Weights of a small mixture-of-experts language model, trained from scratch on English Wikipedia.
Experts: 160 experts in each of 7 layers, 64 GeGLU neurons an expert, 8 picks a token, a softmax router.
Below are experts of layer 5 (counted from 0) of a mixture-of-experts language model. Rows are named router (the router's row for the expert), gate (a neuron's input weights, with its number), up (a neuron's input weights, with its number), down (a neuron's output weights, with its number) and show model dimensions 0-255. Each number is 128 + 32 x the weight over its row's rms, rounded and kept within 0 to 255.
After each expert's rows: "comes before" lists some tokens at least twice as common just after its tokens as in all text; "gets" lists some tokens that make up at least twice as much of what it gets as of all text. This comes from a sample of Wikipedia text that the model never trained on. Tokens count by the router's weight.

# expert 21
router [120 160 136 107  89 124 118 100 145 171  93  95 145  83 187  79  98 125 177 166  94 133 126 147 125 102 117 158 129  88 166 116 142  92  88 159 107  82  89  42  55 164  49  84 159 160 135 158 175 128 199  82  98 196 140 103 101 124 108 134  61  99 108 112 143 151  92 166 121 109 111 117 142 121 129 142 152 123 185  98 145  91 175 136 126 160 159 112 147 124 164 107 151 163 119 173 112 139 127 187  64 119  97 145 108 118 178 147 119 190 101 143 108 141  85 118 143  89  84 178 144  96 122  69 110 128  88 151 164  78  60 121 141  93 166 157 119 120  99 122 124 135 138 152  95 155 161 140  93 130 176 135  97 127 138 172 139 120 135 162 182 137 148 164 170 146  74 146 111  66 147 127 120 115 173 170 123 146 116 184 107 139 146 130 126 112 124  99  74 139 147  94 129 199 152 123 143 174 178 160 170  75 101 120 132 128 119 154 174 116  91 210 140  98 142 110 118 102 150 110 134 161 147 138 123  98  95 157 169 118 149 100 106 140 115 158  95  75 123  75 188 170  99  96 104  65 111 173 155  94  92 146 107 174 177 149]
gate1 [138 128 108 133  89 178 195  98 145 100 136 119 162 147 112 154 149 145  67 139 128 200  50 165 158 169 109 155 154  99 120 142 136 120 114  79  83 155 127 106 161  71  88 142  52 122 115 141 118 137  96 134 193 140 119 175 162 156  89 113 142 142  58 140 148 150 176 145 109 125 212  82 159  99 106 165  89 141 123 104 117 155 123 175 167 136 121 131  93 168 134 194  92 106  94  69 143 170 135 160 131 130 139 156 140 138 130 156 145  90 116 150 150 130 118 156 106 146 132 141 114 159 169 129 128 134 178 124 142 128 109 197 146 137 116  77 110 122 119  77 104 125 141 106 120 134 150 122 176  45  93 142 117 175 122 171 120 110  80 220 118 114  88 117 117  78 183  84 138 110 128 143 105 171 139 114 145 124 153 142  79 150 158 134 167 166 109  83 153  70 152 124  82 162 168 103 127  54 165  99 137 184 163 189  38 198 130 159 169  98  80 142  59  88 123 111 152 142 195  82 163 119 121 168 115 150 123 136 149 131 106 153 105 174 126 131 147 171 114 116 106 125 131 115 112 149 122  88 140  97 136 138 106 153 146 137]
up1 [155 125 137 161 117  69  73 121 123 136 151 117 117 152 114  94 139 101 123  80 139  52 136 148  88 126 154 103 154 148 107  83 102 128 133 185 206 136 143 137 106 149 173  98 157 184 106 153 161 128 134 140  72 143 173 160 136 120 199 131 170 128 156  49 128 135 111 113 149 134 105 148 147 103 152 115 151 161 117 139  78 148  84 130 116 117  98  96 184 134  75  79 124 149 111 186 123  53 151 131 129 133 122  68 149 119 131  99 145 117 163  70 114 132 149 142 105 180 123  75 149 132  79  60 137 150  93 178 163  95 152  90 124 125 186 148  77  97 116 151 153  66  93  90 145  90 171 144 111 108 170 156 166 124 154  79 170 130 135 103 136 105 144 119  95 183 143 123 128  93 115 140 168 128 128  84 153 152 193 119 180 161 131 136 122  97 153 133  88 166 134  94 104  83  85 136 116 161 111 108 133 117 107 105 193 108 125  85  43 147 173 118 128 159  71 151 106 149  61 153 176  98  91 106 102 119 122 119  57 109 153 147 162  68 182 147  82 105 167 158 116 141 123 144 190 130 133 143  60  88 107 181 130 119 115 152]
down1 [ 81 122 171 115 185 187 137 172 189 163 123 113  93 103 109 145 110 139 130 105 188 192 120 132 155  97 148 139  64 187 105 141 113  95 157 124 105 184 102 118 130 126 150 179  99 138 159  76  94 103 101 184  96 128   9 124 150 109  88 119 107 156 144  80 111 134 172 165 148 144  92 156 193 151 131 138 124 135 136  96 128 175  79  77 108 111  93 153 121 165 128 149 142 103 162  83 112 106 117 136 169  75 108 151 125 118  90 148 108 149 137 121 108 141 166 113 166 143 154  99 124 155 125 149 113 114 158 166  62 158 107 126 161 151 162 130 107 165  87  48 107 166  83 136  88  36 129 131 143 141  50 102  93 148  79 131  97 190 161 105 112 153  86 166 158 119 120 121 142 133 132 110  98 150 126 158 130 110 154 170 112 158 134 137 107 130 118 148 164 127  91 181 165  61 169 160 181 125 127 104  91 107  80 172 136 133 146 120 119 105 128 105  93  89 122 167 159 131  93 167 154 192  94 105  66 127 140 139  89 218 101 146 146  64  74 143 150 103 115 148  90  91 124 140 142 113  86 121 154 140 143 137 119 102 130 121]
comes before: "0", " |", "9", "5", "8", "4"
gets: "1", "2", "0", "3", "5", "4"

# expert 155
router [146  86 118 127 115 139  62 136 117 109 113  99  91 139 168 183 109  95 100 115 140 115 187 129 157 150 149 152 112  57 102 124  99  41 108  79 114  98 116 134  90 138 137 163 118 144 120 112 164 103 116 139  71  96 130  86 126 175  84 165 103 176 105 149 188  87  87  82 127 118 164 107 108  56 121 120  70 169 172  84 123 158 155 153 119  77 131  79 139 148 133  78 135 125  94 141 203 157 166 142  85 131 183 132 131 180 135 139 138 157 112 145  96 137 120 109 168  67 184 145 134 162 149 202 111 149 110 107 150 123 126 110 168 119 163  84 210 158 141 123 144 115 149 141 111 162 127 113  45 139  99 126 153 112  97 105 119 146 189 180  93 139 117 128 172 144  94 163 114 159 119 148 121  91 170 113 159 133 150  99 140 159 146 182 114 160 134 123  96 108  87  95 189 165 131 135 146 108 171  80  94 111 101 142 126 212 137 102 129 164 200 168 172 112 176 136 136 168 138 116 128 105 107  87 166 159 113 147 145 108 131 150 145 157 158 120 149  94 182 120 165 177 112 129  98  47 104 166 184 124 132 193 133 127 124 144]
gate0 [ 93 123 105  71 176  50 126 134 159  98 163  76 121 124 128 146 122 160 140 133 120 154 166  64 112 138 140  83  89 131 110 144 132 128 143 113  50  75 129 118 121 137 169 116 103  98 138 172 111 162 102 119 110  94  78 108 137 137  95 144 137 173 140 117 141  78 134 118 123  53 121 174 140  99  80 135 144 120 129 120 133 165 127 136 142 133 138  80 140 126 191 132 161 117 202  87 100 129 187  85 190  76 178 116 228 131 141 138 112 115 108  93 117  68 160 122  99 107 148 141 161 131 135 114 124 210 162 119  65 108 140  71 100 151 147 158 161 112 105  58 137 132 106 138 112 125  95  74 134 135 118 154 161 129 104 105 124 144 138  82 147 152 141  62  58 156 192 148 161 159 120  97 116 181  69 140 141 122  72  94 166 111 118 117 131 135 151 110 179 145 132 104 163 124 159 121  96 129 111 159 118 110 123 134 135 141 148 133  96 156 196  70 112  76 164 150 111 178 153 112 125 118 159  48  96 191 195 128 144 149 155 135 142 100 145 149 137 172 163 129 216 149 168 122 184 139 140 135 154 111 137 182 151 132 145 167]
up0 [157 158 121 108 136 160 113 114 133 157  98  99 116  83 134 100 171 114  99 169 127 117 139 128 124 108 125  68 159 141  96 132  78 171 164  88 115 186 169  83 149  91 115 138 115 120 179 189  63 162 123 142 135 137 210 159 104 188 101 165 125 103 148 130 112 115 141 130 137 151  82 159 141  73 100 103  76  58 132 144  44 161 126  82 132 153  83 153 114 126 111 241  74 120 108 164 135 151 131 152 123 135 119 102 131 115 190 105 116 108 163 137 111  71 130 162 189 148  84 118 109 124 130  91 128 163  80 101 172 154 165 120 126 103  57 163  95 110 171 147 126 121  69 110 141 113 118 149 191 129 174 141  73 142 125 120 148 124 101 103  81 104 133 115 128 119 129  76 147 217  96 157 148 164 148 109  97 174 134  87 166 103 127 120 115 146 149 142 165 137 120 145 138 105 106  99 113  97 136 160 103 133 171 138 117  90 179 146 164 163 150 108 148 129 146 109  84 165 105 100 138  99 146 170 119 157  93 117  86  92 104 160 129 147 135 169 167  88 144  87  90 173 146 173  84 130 206 110 120 154 197  83 132  96 153  63]
down0 [134 121 119 117 165 128 132 151  99  73 170 142 163 191 116 138  88 150 174 116 133 187 108 101 140 113 161 147 148 180  91 149  90 120  84 124 173  61 117 106 120 113 138 117 166 126 184  79 134 140  83 151  98 122  84  67 124 165 118  54 148 166  98 204 145 117 123 125 160 138  90 140 113 119  76 110 132 128 103  75 135 141 150 124 161 144 114 129  79 156 108  80 163 171 191 114 196 109 140 104 118 111 200 123 146 117 116 101 150 161 115 104 112  71 139 136 155  98 178 121 113 172 145 111 138 122 122 159 139 174 221 224 140 150 128 136  55 106 122 125 141 171 153 115 159 124 110  94 154 109 152 111 113  76 145 138 122 158 156  93 144 160 127 169  92 114 128 170 114 135 142  79 131 140 166 133 137 149 166 168 104  31 132 152 171 115 135 113 107 123 158  99 132 107  95 151 186 131 177 104  62  70 156 134 102 165 116  84 152  94 112 162  81  78 146 130 119 169 112 133 119 134 133 121 159 198 203 183 110 156 140 118  96 122 168 197 164 112 136 103 151 104 192 110 106  73 130 123  95 122 131 136 146 107 146 135]
comes before: ",", ")", ".", "–", " century", " and"
gets: "st", "th", "0", "d", "t", "9"

# expert 68
router [113 126  97 151 152 103 124 116 161 123 118 201 116 127 134  94 117 142 164  94 142 107  89 186  97 167 220 135 105 173 152 152 118 150 110 122  89  94 126 131 138 111 187 152 138 114 148 200 126 102  90 186 108 139 145 139  47 127 182 192 148 135 123 197 192 120 158 135 164 163 150 141 113  89 128 158 161 111  63 160 130 115 110 170 154  94 106 132 121  91 162 133 104 161 170 100  93  72 133 141 209  94  97 104  96 127 125 149 163 111 105 137 148 152  89  69 161 118 164 119 136 166 104  89 191  87  96 156 184 137 121  74 124 161  69 141 141 149 124 136 162  94 125 148 165 149 136 106 135 152 136  76 150 126 189 159 111 158  85 156 153  85 105 160 109  80 129  84  70 128  82 167  93 114  74 133  95 115 142  56 144 106 162  91 131 206 158 170 102 128 123 168 160 107 114 148 140 117 148 132 124 113 135 150  96 129  68 121  73  92 111 167 132 141  74 126 186 130 151 104 158 173 112 108 147 205 139 177 141 156 101  85 136 133 139 123 140 103 106 134 108 183  82 170  94 154  90 104 110 114 120 141 113 122 163 138]
gate0 [144 135 150 213 118 104 200  65 165 144 138 110 119  98 151  69 138 143 175 120  90 199 117 114 149 135  92 168 104 143 103 150  82 195 115 150 149 105 123 133 143 109 112 151 178 147 144 143 202 113 154 156 180 120 113 168 128  92 133 149  86 152 168 132 139 172  92 170 137 128  80 138  59 142 135 129 115 143 107 203  94 118  92 110 114 105 130 171 148 121 154 123 146 184  91 173  94 123 159 145 141  99 105 102 116  95 169  82  92 129 196 148 100  93 122 125 137 170 164 102 100 104 110 123 141 119 115 150 123  96  91 182  50 183 149 138 148 113 120  77 107  98 104  75 198 155 103 165  92 127 177  99  70  95 110 134 127 144 159  84 150 155  93 170 170  93 169  90  98 158 131 114 140 160  91 137 122 105 123  94 157  98  85 165 157 131 174 120  94  75 153 122  98  65 159 166  62 147 102 180 100  82 152  90 136 124 144  95 131  88  76 132 131 162  99 118  93 102 140 133 139 126 152  86 114 176  94  37 105 122 119  79 100  89 125 120 131 136 114 116 120 147 118 180 139 148 157 141 135 117 131 150 206 116 151 126]
up0 [131 103 141 177 128 106 154 135 124  78 127 165 134 115 131  87 118 158 162 139  35  85  98  93 152 143 123 144 185 113  58 109 114 165 106 135  90 113 174  99 123 158  72 125 150 114 139 160 180 185 167 116 142  94 155 164 167  88  56 126 139 114 131 149 108 172 124 157 119 184  89 126 130 132 139 109 146 101 134 166 159 130 107 144 124 141 141 165 140 146 144 102 159 175 114 222  98  87 117  67  62 151 118 127 134 129 164 135 101 143 187 123  96 106 134  88 133 169 159 115 110  75 104 121 144 139 123 109  51 100 151 146  56 162 155 135 151  86 115 129 141  83 111  90 169 214 125 128 134 154 165 125  50  96  98 163 140 124 119 114  75 162 160 130 131 138 137  95  95 138 182  99 162 168  91 133 141 163 127 124 142 114  65 155 158 110 151 109 116  46 136  70 128 135  94 134  95 119 128 144  78  84 138  72 120  77 163 105 140 119 128  77 115 167  99  77  50 112 117 124 117  96 131 105  95 111 107 107  76  78 122 106 163 150 102 134 182 121 102 114 127  99 148 131 103 100 218 184 117 179 115 111 121 132 142 147]
down0 [116 139  91 135  89 196 147 118 111  89  86 180 189 115  91 136 144  86  97 102 163 139  99 126 156 107 131 209 126 122  86 166 123 201 153  60 128 120  76 106 125 114 127 123  94 140 139 138 192 112 150 116 112 139  96  91 111 148 138 133 144 135 125 123 156 140  80 158  86 102 164  90 146 127 153 128  98 108  81 154 161  91  94 166  65 147 152 140 106 159 125 110 113 118 100 141 132 103 140  93 129 101  91  61 167 138 114 127 131  81 185 108 143 169 139 141  44 139  93 160 129 170 139 115  88 134 202 105 145  69 120 116 102  70 119 149 119 184 168 181 100 101  95 102 156 154 129  77 147  94 138 169 149 185 127 104 109 163 125 133  75 162 180 173  83 205 167 149  85 102 139 175 114 116 131 154 145 114 123 154  59 120 133 150 155 125  90 139 153 108 101 147 141 172 141 112 171 110 181 118 143 110 169  85  81 114 183 131 153 134 105 120 172 164 106 115 174 175  82 151 160 125 107 161 141 127 142 108 176 155 114 132  87  90  78  74 139  86 160 128 150 136 114 124 108  95 185 143 120  86 154  64 119  57 117  75]
comes before: " the", " a", " his", " their", " this", " its"
gets: " of", "ing", " in", " for", " to", " from"

# expert 158
router [108 134 128  87 140 134 130 108 121 150 194 109 172  86 156  92 112 102 183 203 130 147 132  92 106 125 121 118 130 134 163  85  84 115  83 144 143 183 119 158  69  87  93 147 140 124 175 151 167 113 190  68 103 133  91 132 101 102 122 174 116 141 100 181 176 133 101 130  80 159 127 107 149  42 157 136 137 115 185  85 148  96 170 149 165 124 153 119 155 107 119  76 122  98  71 111 144 157  93 190 141 107 170  81 103 118 179 177 147 134 116 102 118 150 107 131 151 141  86  91 145  85 122 130 108 148 115  93 112  69 141 128 126 134 127 176 137  58 133 176  85 136 123  87  56 168 120 158 144 117 208 111 102 167 118 143 139 171 128  90 132 157 122 147 130  78  82 156 103 110 190  98 149  93 116 129 160 102  93 152  96 159  81 111  86 103 110 101 109 155 161  80 107 132 139 114 143 179 170 135 121 131  66 122 163 111 108 167 153 112  89 168 145  99 142 113  72 133 110 116  94 152 153 187  87  86  94 134 168  73 138 105  90  88 160 158 108 101 119 113 113 183  85 138 170  66 130 181 139 137  97 165 167 171  95 164]
gate0 [105 119 102 103  92  79 156 147 146 156 139 117  81 150 124  90  97 126 193 137  85 111  18 147 104 140 137 130 131 117 161 158 185 196  84 165 172 130 173 194 126 117 137 117 104 134  87 133 128 141 114 136 144 128 110 134 131 124  89  93  82 123 141  82 115 107 100 123  67 145 133 109 138 128  88 130 153 109 165  94 119 155 138 116 149  40 128 148 140 103 103 142  94 145 126  99 156 172 106 117 133  86 114 130 112 136 153 125 132 118 143 159 160 118 189 149 180 108 115  97 128  96  89 128 123 153  85  97  99 110 100 143 144 181 107 155 103  97 159 157 141 162 112 149 109 130 170 131 139 136 146 200 137 142 133 108 122 144  75 138 225 126 185 116 149  96 167 178 123 147  52 105  86 125  40 134 138  76 125 137 110 155 143 165 133 123  72 116 150 132  90 148 113  54  87  69 110 186 127 101 143 192  72 110 125 157  65 116  89 186 155  84  83 115 161 159 189  85  79 184 140 129  65 141 126 134 168  98  87 135 148 121 146 162 114 121  68 104 176 151 149 168  93 145 146 129 109  85 127 107 129 144 130 156 115 186]
up0 [ 84 115 168 102 152 146 144 143 144  79 137 119  91 153 115 121  90 120 110 102 105 162  99  60 132  67 127 154  73 104 108 159 179 121 147 107 148  94 149 131 133 175 124 123 202  90 131 111 129 176 121 128 131 116 130 105 124 142  99 108 156 132  69  75 131 118 121  89 119 103 128 130 132 185 135 144 172 222  85 122 146  95 101 108 121 180 158  93  96 139 103 117 150 122 124 162  88 109 150 101 110 136  85 124 138 149 100 132 112 100 121 125 149 146 151  98  79  56 117 108 158 111 151 147  98   4 201 119  94 108  96 143 135 119 133 153 185 139 113 147 149  95 118 135  88 124  73  99 142 132  93 104 163 141 105 197 119  98 144 115  72 153 177 119 147 135 105 108 147 145 162 155 130 117 113  58 127 127 120 118 137 124 111 127 122  67 122 132 139 112 114 114 144 162 194  83 149 121 112  98 120 101 107 181 171 155 102 132  93 165 121 164 198 169 173 116 166 155 162 108 100 160 190 109  96 122  83 148 119 160  81 173  92 146  43  63 106 110  96 112 101  93 152 123  66 120 111 122  74 121 169 155 121  88 133  18]
down0 [125 152 118 139 135 133 161 101 116 124 227 100 129 157 142 124  94 113 136 166 153 118 200 140 113 135 128 112 172 152 166 115 114  86 131 133 115 215 133 153 154  81 100  99  42  97 131  95 174 135 157  53 147  97 107 136 121 114 196 159 103 156 177 147  83  64 149 123  91 125 102 145  93 168 138 121  68 103 117 106 178  78 143 138 140 207  64 158  45 130 120 131 122 162 129 146 172 173 101 161 125 145 117  89 113 158 164 127  61 130 129 176 184 167 103  99 177 164 124  88 130 148  65 112  77 171 154  79 120 116 113  89 186 147  85 195  79 118 125 178 119 189 146  85 105 124 107 107  99  62 104 144 135 147 101 102 187  58 103 123 140  91 142 137 110 107 140 111 100 185  94 128 121 135 142 134  78 121 157 118 103 119 136 126 149 115 143 149  83 161 153 118  90 109 142 106 100 156 116 136 100 170 124 160 100 133 177 129 150 156 101  91 122 127 176 109 106 127 137 118 130 119 135  97 117 133 187 141  73 147 111 121 131 158 153 139  85  71 133 160 153 151 145 117 101 130 105 160 117 139 211  87 126 109 137 137]
comes before: "0", " |", ".", "5", "8", "9"
gets: "2", "1", "3", "5", "0", "4"

# expert 149
router [209 141 157  92 100 108 144 109 109 128 130 100 128 156 133 110 128 166 134 149 111 169 134 131  81 131 108  65  83 105 131  93 153 129 175 116 201 124 184 171 100  71 100 165 113 187  79 115 184 131 111 193 177 133  79 133 130 175 112 117 117 100 112  95 101 188 152 129 103 109  73  96 174 127 134 111 140 132 119 160 135 103 173 126 168 136 137  61 124 121 128 133  77 160 147 110 113 178  90  94 141 108 134  94 125 150  61 118 181 166 124 135 100 140  99 124 170  79 180 109 107  86  96 110 140 133 120 117  77 167 135  66 114 140 115  44 192 128 128 137 129 124 142 187  97 109 146 179 132 148 143 118 177 157 160 111 110  76 132 152  87 103  67  92 123 128 159 139 112 119 191 179 174  76 106 137 110 136 167 121 130 136 190 130  85  86  78 160 133 126 137 124  87 135 161 168 142 103 174 147  73 118  81 101 134 111 119 159  81 127 160 121 147 168  86 159  94 178 111 101 110 154 124  59 149 128 158 143 103 173 148  58 116 162 124 147 133 131  97 131 127 151 124  90  90 115 137  76 131 172 146 195 120 158  96  62]
gate0 [ 72  96 164  72 168 145 120  88 183 101  71 148 115 104  93 125 104 102 133  38 109 135 118  80 132 133 135 157 122 176 117 101  92 131 120 109 137 203 168 141 106 204 103 220 147 119 158 169 152  81 115 132  99 151 152 176 123 165 113 121 104 110  81 166 143 152 124 183 138 127  85 199 165   9 151 124 148 117  61 113 151 136  90 183 150 139 164 113 117 115  69 110  79 166 115 119 153 131  95 149 142 111 165 128 176 134 156 135 106 171  91 142 103 167 126 148  99 127 124 114 132 133 101 170 151  90  85 157 140 188 134 109 121 203 156 166 159  42 133  97 127 131 122 124 116  93 167 122 127 151  92  72 128 133 103 151 133 145 109 118 149  97 135 158 122 132 134  74 126 157 137 119  92 137 117 114 128 113  84  99  95 135 140 139 166 136 104 184 118 181 141 128  91  69 126 126 140 193 148 156 125 147 109 109 112 162 118 100 114 140 191 167 109 114 146 162 143 129 187 105  94  96 122 120 136 101 155 151 128 138 100 173 146 143 121 133 140  97 109 150  63 143  97 130 162 166 125 130 205 135 185 143  72  97  63 119]
up0 [167  90 157 151 126 126  91 113 135 108  82 173 135 102 137 120 129 103 162 118 132 111 114  33 119 132 165 217 141 133  48  77  53 139 149 125 141 144 156 155 143  89 141 168 108 150 143 162 185 147 147  86  70 141 160 171  68 184 107 114 118 124 133 116  73 130 147 172 140 148 123 133 173 118 101  96 171 155 106 131 138 193 102 113 184 135 120 134 131 131 106  98  95 139 151 145 205 152 164 107 136  89 123 131 136  86 116  46 116 113 114 131 121 210 107 191  96 124 134 107 170 108 105 122 122 123 169 112 147 165  73 155  97 138 117 173 183  85 118 163 142 143  43 132 149 157 168 136 128  83  73 118  93 111 134 165 104 153 130 155 156 142 140  86  58  87 119 133  97 110 189 117  94 152  88  89 121 151 149 103  92 142 105 162 188 106 141 130 141 180 116  52 124 149 127 109 181 151 174 115 130 108 112  69 155 129  93 151  74 129 151 160 117 131 130 162  70 150 123  97 102  80 109 171 134  72 153 152 188 109 163 192 139 107 126  95 108 106 142 139  97 128 130 135 118 116 112 117 145 138 156  93 122  77  99 146]
down0 [125 176 141 106 142 140 168 170 121 126 159 135 103 116 119 151 114 127 126 118 111 164 114 135 145 153 103 145  55 146 102 207 101 121 119 152 119 169  45 166 125 141  97  98  97 102 110 108 116 150  80 163  84 150  96 132  70  63 158 159 132 135 158 124 129 121 113 132 152 116 197 145 112 197 128 142  87 103 111 119 124 154 112 113 119 123 255 154 155 101 130 152 110 147 147 132 104  90 187 160 102 160 144 175 105 116  88 158 133 165 101 131 168 104 118 147 185 117 139 126 129 160 177 215  96 121 154 172 160 109 149 123 178 157 155 146  59 128 114 104 133 111 182 172 110 144 114  63 101 130 100 148 191  95 105  60 118 106  83 135 163 143 118 146 124 157 121 182 131  83  52 103  54 199 191 163 197 100 126 157 149 103 145  99 132 190 110 138 130 138 111 140  50 126 153  94  94 142 131 159 162 108 127 100 129 128 136 118  88 146 159 143  87  81 158 104 137 107  76  94 120 109 157 140 169 151 102 166 130  91  99 132 111 102 130 109 118 127 107 163 145 148 155 157 119 147  98 160  86  92 131 140 192 144  96 132]
comes before: " of", " to", "s", " in", ".", " and"
gets: " out", " home", " up", " back", " north", " head"

# expert 15
router [134 157 130 114 140 103 146  94 104 146 104 112 173 101 138 110 106 134 134 172 113 130 160 116 132 109 136 156 144  78 157 108 100 103  76  79 131 183  61 110  46 142  37 146 128 150 141 141 171  70 164  76 112 169 143 198 121 120 146 179 106 115 117 108 125 140  73 167 137 144 135 141 142  59 156 116 157 108 178  76 126  84 174 129 127 173 165  94 202 125 166  92 130  71 115 122 167 100  90 161 129 107 168 104 125 118 198 150 147 173 140 111 108 166  93 114 127 146  82  87 141 107  87 127 112 150 115  83 120 143 126 194 124 103 132 152 122  77 144 124  80 160 131 129  79 137 123 165 129 117 178  94  91 175  76 117 154 183 117 132 166 142 144 163 167  96 113 168 100 104 207 121 110 114 116 182 155 133  91 168  68 200 113 137  80 122 106 131 119 154 180  94  95 136 160 124 118 184 164 150 161 112  74 115 148  63 180 142 110 107 121 158 137  82 157 111 123 158 127 159 128 150 155 120 111 109  96 120 164 117 140  90 105 108 123 156 127  88 124 113 128 148  60 141 200  80 113 166 148 134 136 209 149 137 129 151]
gate4 [154 155 154 150 131 128 109 136  79 151 145 143 163 165  95 160 118 191  93 137 119 106  48 177  77 138 196 133 174 113 131 107 103  99 125 119 131 207 118 147 157 132 144 111 146  93  97 146 139  91 145 115 112 118 152 121  81 116 155  83 153 125  64 159 115 137 136 123 135 132  89 255 152 119 186  84 161 104 103 142 136 168 115  70 136 101 125  85 161 161 104  96  97 124 178  99  74  80  95 156 181 128 141 103 129 123 126 121 143 147 161  68 150 126  58 162 150 145 119  71 140 161  93 140 129 123 137 155 122 114  72 143 136 118 118 178 134  85 151 140  82 124 120 112  92 133 151 179 105 110 122 182 173 149 168  88 139 120 133 136 117 102  95  82 122  93  73 109 122 117 136 101  82 124 111  96 129 144 102 155  85 126  60 130 140  49 127 147 115 171  76 101  63 124 191 160 139 140 148  51 157 190  88 107 133 116 143  94  31 137 131  78 107 156 126 168 134  78 136 107 183 143 131 108 126 126 117 116 119 114 107 108 111 128 165 210 152 115 133 136  98  84  84 117 153 103 128 120 123 175 143 122 107  82 121 127]
up4 [ 96 147 122 129 167 107 140 121 107  98 147 120 149 119 163 127 152 243 119 164 219 130  45 195 127 110 179 168 198  93 105 145 104  63 126 102 177 157 111 160 155 148 124 151 198  97 104 148 121  79 180  88 122 129 148 177 131 122 176  84 174 133 106  91 137 103 117 153  69 140 102 207 138 113 175 135 129 144 102 144 121 146  91 107  60 101 108 103 118 143 136 156 100 130 103 131 191 136 126 150 150 114 102 125  56 102 108  98 122  95  87 142 128 140  83 138 118 136 105  62 119 149 106 117 105 131 133 111  97 131 148 156 143 124 146 131 132 140 135 141 130 114 132 121  91  83 156 133 163 101 136 168 133 133 143  52 101 141 122 142 177  67 156 133 125 104  86 141 138 105 136 138 118 132 236 145 120 191 120 124  94 124  92  93 146  63 124 159  90 200 125 110 130 125 142 164 107 169 125  96 173 175 131 133 106 170  98 105  58 149 154 126 146 203 157  90  74  75 118 147 131 138  97  99 100 140  74 152 136 141  97  97 126 165 189 174 108 106 141 147 107 103 108 181 154 119 127 131 133 152 135 131  98 100 138 166]
down4 [ 90 111 151  96 175 136 149 138 160 171 111 121 136 163  57 126 103 128 134 138 111 152 161 152 165 122 145  83 112 153 116  84 175 152 139 107 113 105  97 173  99  79 131  86 102 141  85  96 169  85  95 107 122  79 128  82  93 104  95 153 148 106  71 111  93  98 136 116 162  61  97  80 115 106 179 115 179 123 152 191 114 107 128 124 132  69 164 139 106 123 119 104 147 113 145 114 101 151 128 115 144 165 164 153 137 105 150 140 164 154 119 133 131 171 107 168 113 129 119 153 151  82 184 141 127 145 112 117 158 124  68 137 137  60  89 103 132 153 126  60 193 156 141 163  73 200 175  88 111 127 152 143 131 164 143 118 128 111 190  82  69 208  79 122 159 116 116 146 136 101 110  50 123 134 113 132 136 147 123 128 175 114  98 172 142 125  49 105 140 101 132 103 147 113 129 176 114 120 139 110 116  74 124 103 162  54 124 132 157 153 147 109 113  73 149 135 167 210 101  37 163 131 106 116 137 122  92  63 129 149 127 103 157  99 150 115 130 187  86 165 129 169 164 160 129 116  67  85 117  87 151  90 163 107  72 162]
comes before: "0", "9", "5", "8", " |", "7"
gets: "1", "0", "2", "5", "3", "4"